{
  "d_model": 384,
  "experts_per_token": 8,
  "moe_layers": [0, 1, 2, 3, 4, 5, 6, 7, 8, 9, 10, 11],
  "normalize_top_k": true,
  "balance_bias": false,
  "norm": "layernorm",
  "norm_place": "pre",
  "parallel_block": false,
  "beta1": 0.93,
  "dataset": "wikipedia_en"
}
Below are experts of layer 4 (counted from 0) of a mixture-of-experts language model. Rows are named router (the router's row for the expert), down (a neuron's output weights, with its number) and show model dimensions 192-383. Each number is 128 + 32 x the weight over its row's rms, rounded and kept within 0 to 255. Numbers have three digits each.
After each expert's rows: a language model's description of what the expert responds to. This comes from a sample of Wikipedia text that the model never trained on.

# expert 37
router:157109150130099141153116113098161166091074091143160142133156082120169096096050087141131132081142169147140195164117133118174100083156181156112178155118123103086176171060143116124157149108037101156146165091126185090140110130129113161135129162173115122103129120159161140173148070111129111131162081114121158174112122185098104128159162131141105087145097149165091125129135129146140180130120129121154140091105136127133080136180145029151156133156097096139159111105129107148167144116095124084139132132112124087137172179127137163112161074114104059100163126160131170083118075127119143106
down0:173105144065128130088171143148154128104095103163147111055130094168143129149109112090103110165073057119107125101129114164085089142116104092133093061106088078115114148131114102149227132137153148128149170149111150120074109110136148188152120071131125119130187104127107175129109119208114163116093155113166161140092145109137175133031077092127136145181140080117103137125134125114161070119089137140144119136141124098125139167149090156057152085099108118123094187100163128107161122117116059146054093111111142147100151117197171084115121144077181090153137089092126106104196117093139111099
Description: Short letter pieces in the middle or end of proper names and rare words, e.g. Sh-ash-ikala, H. G. Wells, Ryeg-ate, Alph-on-se.

# expert 1
router:183161132150141143121130090116102184146097116124157100091178129118146120105068088144105148137097125143170168097103185130114142143071098124175129156116174161127107159156136082119149098154059145125156132145177123095122107130107142150100152148151128173131112126105157104157084062157134137189126055104148133195163124164114084090122141131113102126143160096136040160180147131131144153115100123089096187145136149187185116157149091044106168148139091128161105102115175116153097190089070170079153088126159132147152146138069084074077158083103114073189100163120113133102078117196147140152
down0:161094071127150104155109120155121086180130109075103173128069181117146105135143134190165092130103103128139145115124189083071091140201091150109095148150113116125125148058111109174178124099132108158103097146158092121141182148111117150135105129100097152177142096118097098146176136115141130088169128149130156090158086118094158116147122145118184073098109137160108162152116105139143148173163126083156132168108161122078120168147097122159133092126121188106169126137102165165128160084098121174101172109107145114134066109123145114126119135068091147144194138099103169133139113159128103132
Description: Word-internal pieces like ren, ser, per, aver inside common words (bottleneck, perennial, engraver), plus the closing pipe before a line break in tables.

# expert 59
router:096116185129084140122169074092200159085102133163164149098140117123118104134088084112119134152144092149131128177139119118131113113132165171168151136114125117098185169093133065106126153138100149175156149112181178069149116100086084147132156172125121114159126134129176103125107150114081105120176139155128173169154152164129129105114157133195169076133125086151072088123133100150204099064121101154143173126206147130126073162149128133118161101113148126128156132146103133178124149149103159066101150125141126114179193126138145169128092094107107156123110138151097148070066097190108092106
down0:144145107117162095120111129111096150132109065109170129098110103104126110120158141119086088066184151087033103109111082153170123062141087124116101143095157176146152171135145086131162163083145089147172156091066179122080135158138124126094135133115112130145139121150117122163139105146190165174120072102141073089143106113105090109084129078103130147168094078122099131100122188073157118124100093159187120118092143152140137130177163186129091106142182146192129203046105192160113159163089165147073146112131083118130131153160111086185083142112099114119098119114097169131089141153118143138
Description: Final pieces of names and common first names ending a name, often in tables, such as -ley, -or, James, Robert.

# expert 57
router:165130111120134111099146113112158112112115087132145081145128091173105080113024079137116100149092128156167127158132186128211150147151106165113142108132190170135126149168141167119155126149108135183179143123144194078145118140162145185091134186174125155140128141144145121162070079128121106150105071130117201107164133137110132090125159106134138129119051082171103158172143124159124114122154117093061121133111128197178109085150142000113134166156102111127115093051159130170116122102109155157138098095112077118096123099154159136076145167103136063154107140150086104053095127166097087153
down0:108150113142156078098142116155121076162163111118101138128172138040122101144109113164149091141066134105197081150097134168122110163128081075105147137160109133130101084095127158147171136145098102197152149105133158142110154196141177093111144143061148165147133105146147159112141149104153119136106154174177057177076190131147152111132191114130129121093164154100206046104078145151101137072150133103139128162113150130086122128123114143187155126150121142109126146055056195118132124130156088201087080121077140154150142169057142070061131111171155170123106101170173153173074179101047155075
Description: First pieces of capitalized words starting a sentence or list item, often names or technical terms, such as Cou(ple), Ru(tin), Ar(lan).

# expert 49
router:163210102166150121144131155105171115110109021117165090102160060166094140106102122105116145170093106139081084102165176147176044099116140166088111159187160142088101085106170156186147113154084133165183138078175136081150062130113156153070167143164084130147165165176140119138103097123190074068112114090069252116088117160140089090109135127141160082127128085130124133115120107113137115100144113116103138116136080118127105171116127114152115189122099116149146117120172114177112126105089159142124094112115126142081147112157094095087160131084149088165154094122081084108094074159104107128
down0:134134106134140116161132071168171125084115135134119152145083135190097108151100158159186157148132141092037172117182091097083118084149089180107129153142124204131116075097150160113142213113174147120118032178156138125098099134115158127114114100116098100152117100141171163145137112126155143119094117134103139107153103116074140147128107162125129085133201112135107120181169075134085075167117100163104132089130143163135088160129185132105126079212109148132139199147120076077140137154068073155096098142148145083138120090088121138091104112083163137156210104098167159125106094089135163165
Description: The colon or first token after infobox labels like Species:, Website: www, Suborder:, Format:, plus units like km, cm, and °.

# expert 32
router:147142160155094138168175084082156118083105136122122082072119132098107087120102091130135144118093089161142132169126175136114111120104177109190094150114105150114141183128167056094144151130113151181167133171167103102209069092099137156109161156134103114108173133163159139102167138167111102108159140133108144151169104167124092093132144119168158060123116081146070102175152114143164090062100136125091143092213134153119119212178110114118175119109137084123147124178103117190124168094088123080135144115153061165144202139123119121145088067066072135130072146077170136055124137174138117133
down0:172133205122145106141089181088140106191101178123111107155157200123148158145209109156142148105181198087157111112108091125093126122169059139120145129110133117175113154119126120180142140134111118104089098129118084083131092089118102158133096125161160097114148138152110100118134080115114171078124130117164083081133126122102105074125128090063127092084153187101114143159120119141053123104120152111111149192179136066159094131107201241142070097100191153179112129129111154126170179130081125166131071116136076110150054106139088144111121180119110149098134178109133089193172080106164135179
Description: Second parts of place names and nationality words, such as Francisco, York, States, Texas, Welsh, plus single digits in years and tables.

# expert 17
router:188109087170141134154139140126107139103045122141189085101162110157137130062092117148116153149129127104113141140159134167216102087165145151082158138166109107107152182108179089132141114163133106145137158128148122115120161188141224133095111164145113100114136093110117135179091084140146134134138093150089133181125108178093125112100137093178091105120069148113138105162138070170074154127108144147156122163119135197129107171207095051091123139136146092157107139105153114125136130114095148096155138137127115131161193143121046150120161138110142086103084163141087113059172110172145116143
down0:128100138120116167097139062128090122081143021171136081073129120158132098096161162129062116123160145113174204112115104125138110104125112169140122126126078167091178139116119171047116109056202115154179099143155178177108118152145082145118116098042165131124134104141090059097155091167182155151073059130095098086131148151198146091095127153154156096109150118105172106135109153123080104156139149101151095133136124078192152124181170099116121117133101101155165133084131110143112109154100144127098140110145118157144134156137092123158205118134085147152185118117151138119201105164139208159
Description: Closing pieces of common nouns and verbs, frequent in sports careers, such as -ed, season, career, player, applied.

# expert 4
router:176090125154105138105152087128131173130094109175186084069147098136097125067073086168129135116148117166084129138123185174117075085096152140147184158116143101093136108151151128091200098133073123159153193188162166116115118098159176182122176171139111078130173136100132119142117137138120110133198116091134138151205142177155116069111169148167118107103101118156113094122176129107112123090076098104109138106165091152116128176180219119090165173130117099124129092111143134145116058163124173057187065110171113081147201096162117126113138202123068114121119121091123169083166122218108155145
down0:131168109111129116068107127167143111161140142084151081193108110104156116130138106127105108100169129124123166091140105127078136172119096066116136090119119146123131099101128173157154092132130128045154138107122138075097093129133169128063161115174157132158112144097119089123161106174102102115135094107110151212117140131130110130158149126064143159132122077146125129131034119138153143125113155164113165098182111090098159174179084098143068093067142166138166145170164177201092112114134152132170167110146125207112157154128144116123126154120109115079145147136143105158125150140114064134
Description: The preposition of after a noun, especially in names like University of, United States of, part of; sometimes in, for, on.

# expert 34
router:131152121117116193104208137067187167086090093143164127126187136145148164097118092160118159149038134115151008116146110143145111108125182161165128182131082106048102169123164071145127039142153091158151202127165131087122128124161115194147142196128097138094106147122109139175060136102118059089103131090114130150167172161116134117200156086161133069138092129156162064126116014141144095117079123056128181104147083141133134181153088115070157142131071130112125110069170152161139122136128121066117134102114101195085191172171104100143159121140166084153099116112136132135151148111136125124
down0:103094145169168131166080093078190104115124115149164107154151173123152120125099167162133098150090105141186153123115140156131093125102141153079115124133135086144140161105107214114112174148127115148122120149084085124136158120123132099122133147149156117128136080117107102175148149109138107134169200140140094118147080093113090111107127088113123130118170161127143100150079106122102117128147172138181079156149097065162179085117152125162184126083099156080153122142128176157147152146118123171085084175134167190191144135094131114160164147131146125096088120172076122103114126097099158154
Description: Numbers and short words filling table cells between pipes, such as scores, ranks, votes, Nominated, Win, Total.

# expert 20
router:136167182142116169137140105090126157137077075204164074100139096138112112102152110177117168120088111146164115145129119156128101123161166120164130163177151110138154191114191104086189057178098094156126173125153219109167120084140126143119151134144100154117113108128107120159134161112080114114153089104178102158160161168114131090098186098106153082160083137142104114095145072156103097049162102115116158115188156145161152181115117066152154154178097096173100107100151145200150131122060169064130031112141126106130134124168117121092128099127093098133078157130084093105070140157101170059
down0:123136113102079085062197076148170124177117102112146142099083180105120100105201093117160133080115091112124136128095114114135092172079086193128090060123142099141125115144090161116126107130136092169130144118101137111120085133171072156175097141157141143095122115103099090148086181188103155129139134081147120126076182148141151144141140175117143103189151144093077183152124178180169128131119148168192173158104116120156116080141166089113127184125152115200113064089152154116139117115131106183127060133166100095086132112140082177111157127190128124118113106146131144143112146087055135098
Description: Articles and possessive or demonstrative determiners, mostly the and The, also its, his, their, this, often opening an article's first sentence.

# expert 39
router:182143138175141107151141110100139198130078120154126073106151132102052145099130053148152146145124116128130094178115150132121091104087153177123149099155096109067087168102185092166133148149131125125143137114143151106137127165111085150153151160150109145142136111142143071201082111129166121122154100074123121134171133150124073130141185124146160109201141153190114105126164115115204140091192068090087169088223142163146105196117138091119123121122123151157089095119167154128151144135099159053125106091123123096069147119140105120108158172135133083149064151086120096038146119146108143125
down0:110146106106125154066129102099116121161142129131110119108123089130147200122114129176142181092115163135105112108150123133115104179184095129124096123132154133119090163139129123072135164145113119139156163165123127078088102114102044109112122144123098141164112023128137090140143121106119093175110106064141159141113162136048173133093169089111068141144106151087183114116156142097120095149139159171124135167146171153064127124080149046103147150161078153153150114140100134121098168136094109156167109133127123099139162142087113139119088176146131113156159220105132125150101105103170104086
Description: Articles, possessives and adjectives opening noun phrases in running prose, such as the, a, his, this; strongest in "of the same name".

# expert 54
router:127142108209154092104124112108198126104113149143138104093138089115137140104071100167114127171154067199133128111114162145155139152116116110139118185123156146093104112127160144139164140204087136143170174197138145098146095124148185124095111123154083132116108131112184091200150167158135168133106080168150155155183166158153104088145163119157109108131105113087141099116145118142144120096116122101119242088153117136112146169111119082119134194110118079166104085127166123067123121155071176138210132142198109117172162158098127103127154133138151124128122132144158126118136027137087120141
down0:069103089091155116145074141143115144177114173160092072058057161106149106142191197132126181139108133137125137122169182105176127135130172113156175112136083157133136136119152153119073124136156143098143141144076122140169183104093170152127114180111120134074184122086105151071100138156158080153133179174118094098143139168139082092164104155136110112120052058117144167112115072145062090179089093094090117150098190135116151182143105121075120126153151133109134161073171112076131148144148113141195134112162148141137154107172124132194136160227137104083091171131147118122136134135176165107
Description: Infobox field names and values, such as Country, Coordinates, Time zone, Born, split year and number digits, and table separator rows.

# expert 5
router:155086112142171134152133095139113106118066128190177115128163132170119084085091086153112124106113181166124137185108181129180130120166117159126186133151106166123122139109189130104192131174107124151137166081162121092152138152159168163101190154167108179112142128127127145161102099162141144130137101124111164153116121081114101099114158116194098118142067126152103111162139098184108128149090117106110129156130135162177106117139110020102122174160142125110112105070153057106100139141115128130175119156147170120140123082114074139108181136087122055125098125100130145027125112145123134173
down0:118110112077079087155101122160171107088204097150054130153130151165081174135159178080128120138125074130154072098128159094091127106163151105057178118142116118072137177114124060129184129170157152140126158086113093116092139123143108151129152129141114079148108120128125096174169135103092149130143161155142187096075150122187140170109151099095180091133122141134108126117065114162122193084117147145120105170130113177102158123148116144127109191088133072170126098107146082161094140160169126130072087144102155119199124085096147173086158141122095197140129105059157142046100098169126147160
Description: Final pieces of nouns, often capitalized title words, ending a phrase before punctuation, such as Water, War, Cup, -ation, artist.

# expert 21
router:187141108113119106118111124096140111123058081139183080120223079127056089102070076185097135118061174176124121097084180179153159136140148168133136155126160148110056170190135101100146098111111130175134183075153133082146153165152138152081179182145075136109136093113100163141100073108165118136122077103113125150142133115112106106173128112142147130119084143175130124143201107146097136143158094048053119138108110148141146126140131027110142166163126158161073124056163127126076098080118134145141145151107100143084135135131101140100190131127147030182095127094148124068120147127122115142
down0:189168084159165085103154119136146157146092160135112054140089179134223093149107167073145089121141141176197115111088166142085125090047171114136083141067159125148174143130102171148166093141070095115110124130102121153108196139157061116122102158147126104163112163104120183117131133138084113128105111153095148157152070169126100136118161117073111157123097144076166164121124102110073150144101119185141126148099102112156196098131118061115085140072151117130125111154115145159095125118172196137098124130165151123072109127162134128131114179173135081156185151168172121091097053074075156161
Description: Opening pieces of ordinary lowercase words after articles or prepositions, such as amb(itions), dev(otees), sm(elling), ast(rocytes).

# expert 16
router:182185110154127108146188079029179157122119126082107111093134166091062126131061094171110143142050090123131150129113178112143070130103164185156119113141149129090095141156179099095149114160127146139133134161150151055194095140107196173118136117169083148106170114078161104105098129169124104172139126075087157187156139188131097086157161086171121064100081130137113109167178092149131149094092132095123177144173072185127111203167119076134183180132146130119106101124157117172148146107105142112127093128125104153114200162160124121107124108048080118168129131123149147112134140142131138100
down0:163136180167161143094159126105180095098142101111163137114104103113101155169187148115151136103088108075157134082109154121128106107140152166053080094165114087134105136109092148149097113137121132156135172118080125104127172178113111153134091118116142128072125142113104103201145158139087115105114138163069122191059137108154159121136114167134126123158167110115167111149098122138062155127087113152096191137126116180114198102132132205125106086102131109174163080114134153246106163106139171108127140077150138100104138154110151129159144107151118122088166095137129093148153159145032136132
Description: Last digits or whole small numbers in dates, addresses, ages and table cells, such as 1984, 85, No. 77.

# expert 63
router:168148161173125173082183134094192132101087099130152140093190108134137073108064077154093098110108095132128116110074153114144076132102152191158144147074161101049175172135160125085178108140118153194134139170185167069184142114197189183087145129160132110105149102081141082163036130141151090143164137095126150154121146142120130139157183142164131090129064133118125062140145093168140087093098158118115182122138069172122111172123127100121116206178134089120081116123134151163156098121122134132127077146093094145136156161172130100103141142131100118140130132112137175125118113103132126116
down0:111121165088131084127108169175109122105179129138128148146072157111165138116102105119065115121113156116170093131144123194193123145163082119120167127117133113097119107165103145150129156120149179125124110088099096075132126162091166087154122108163131151146048141182146129162154183100160135133080172146100101063150137100174151160088143102066163104132104081140140103139095123190129140092117140098166093077185104128128147144147093109088125106128128117190203090144087129061124180122153055172109091154159114110109156095148159121174159125116151153153099084106179143065135159142098143123
Description: Numeral pieces in dates, years, scores, statistics and model codes, mostly in tables, such as 200-2, 7,523, 26–24, Type 827.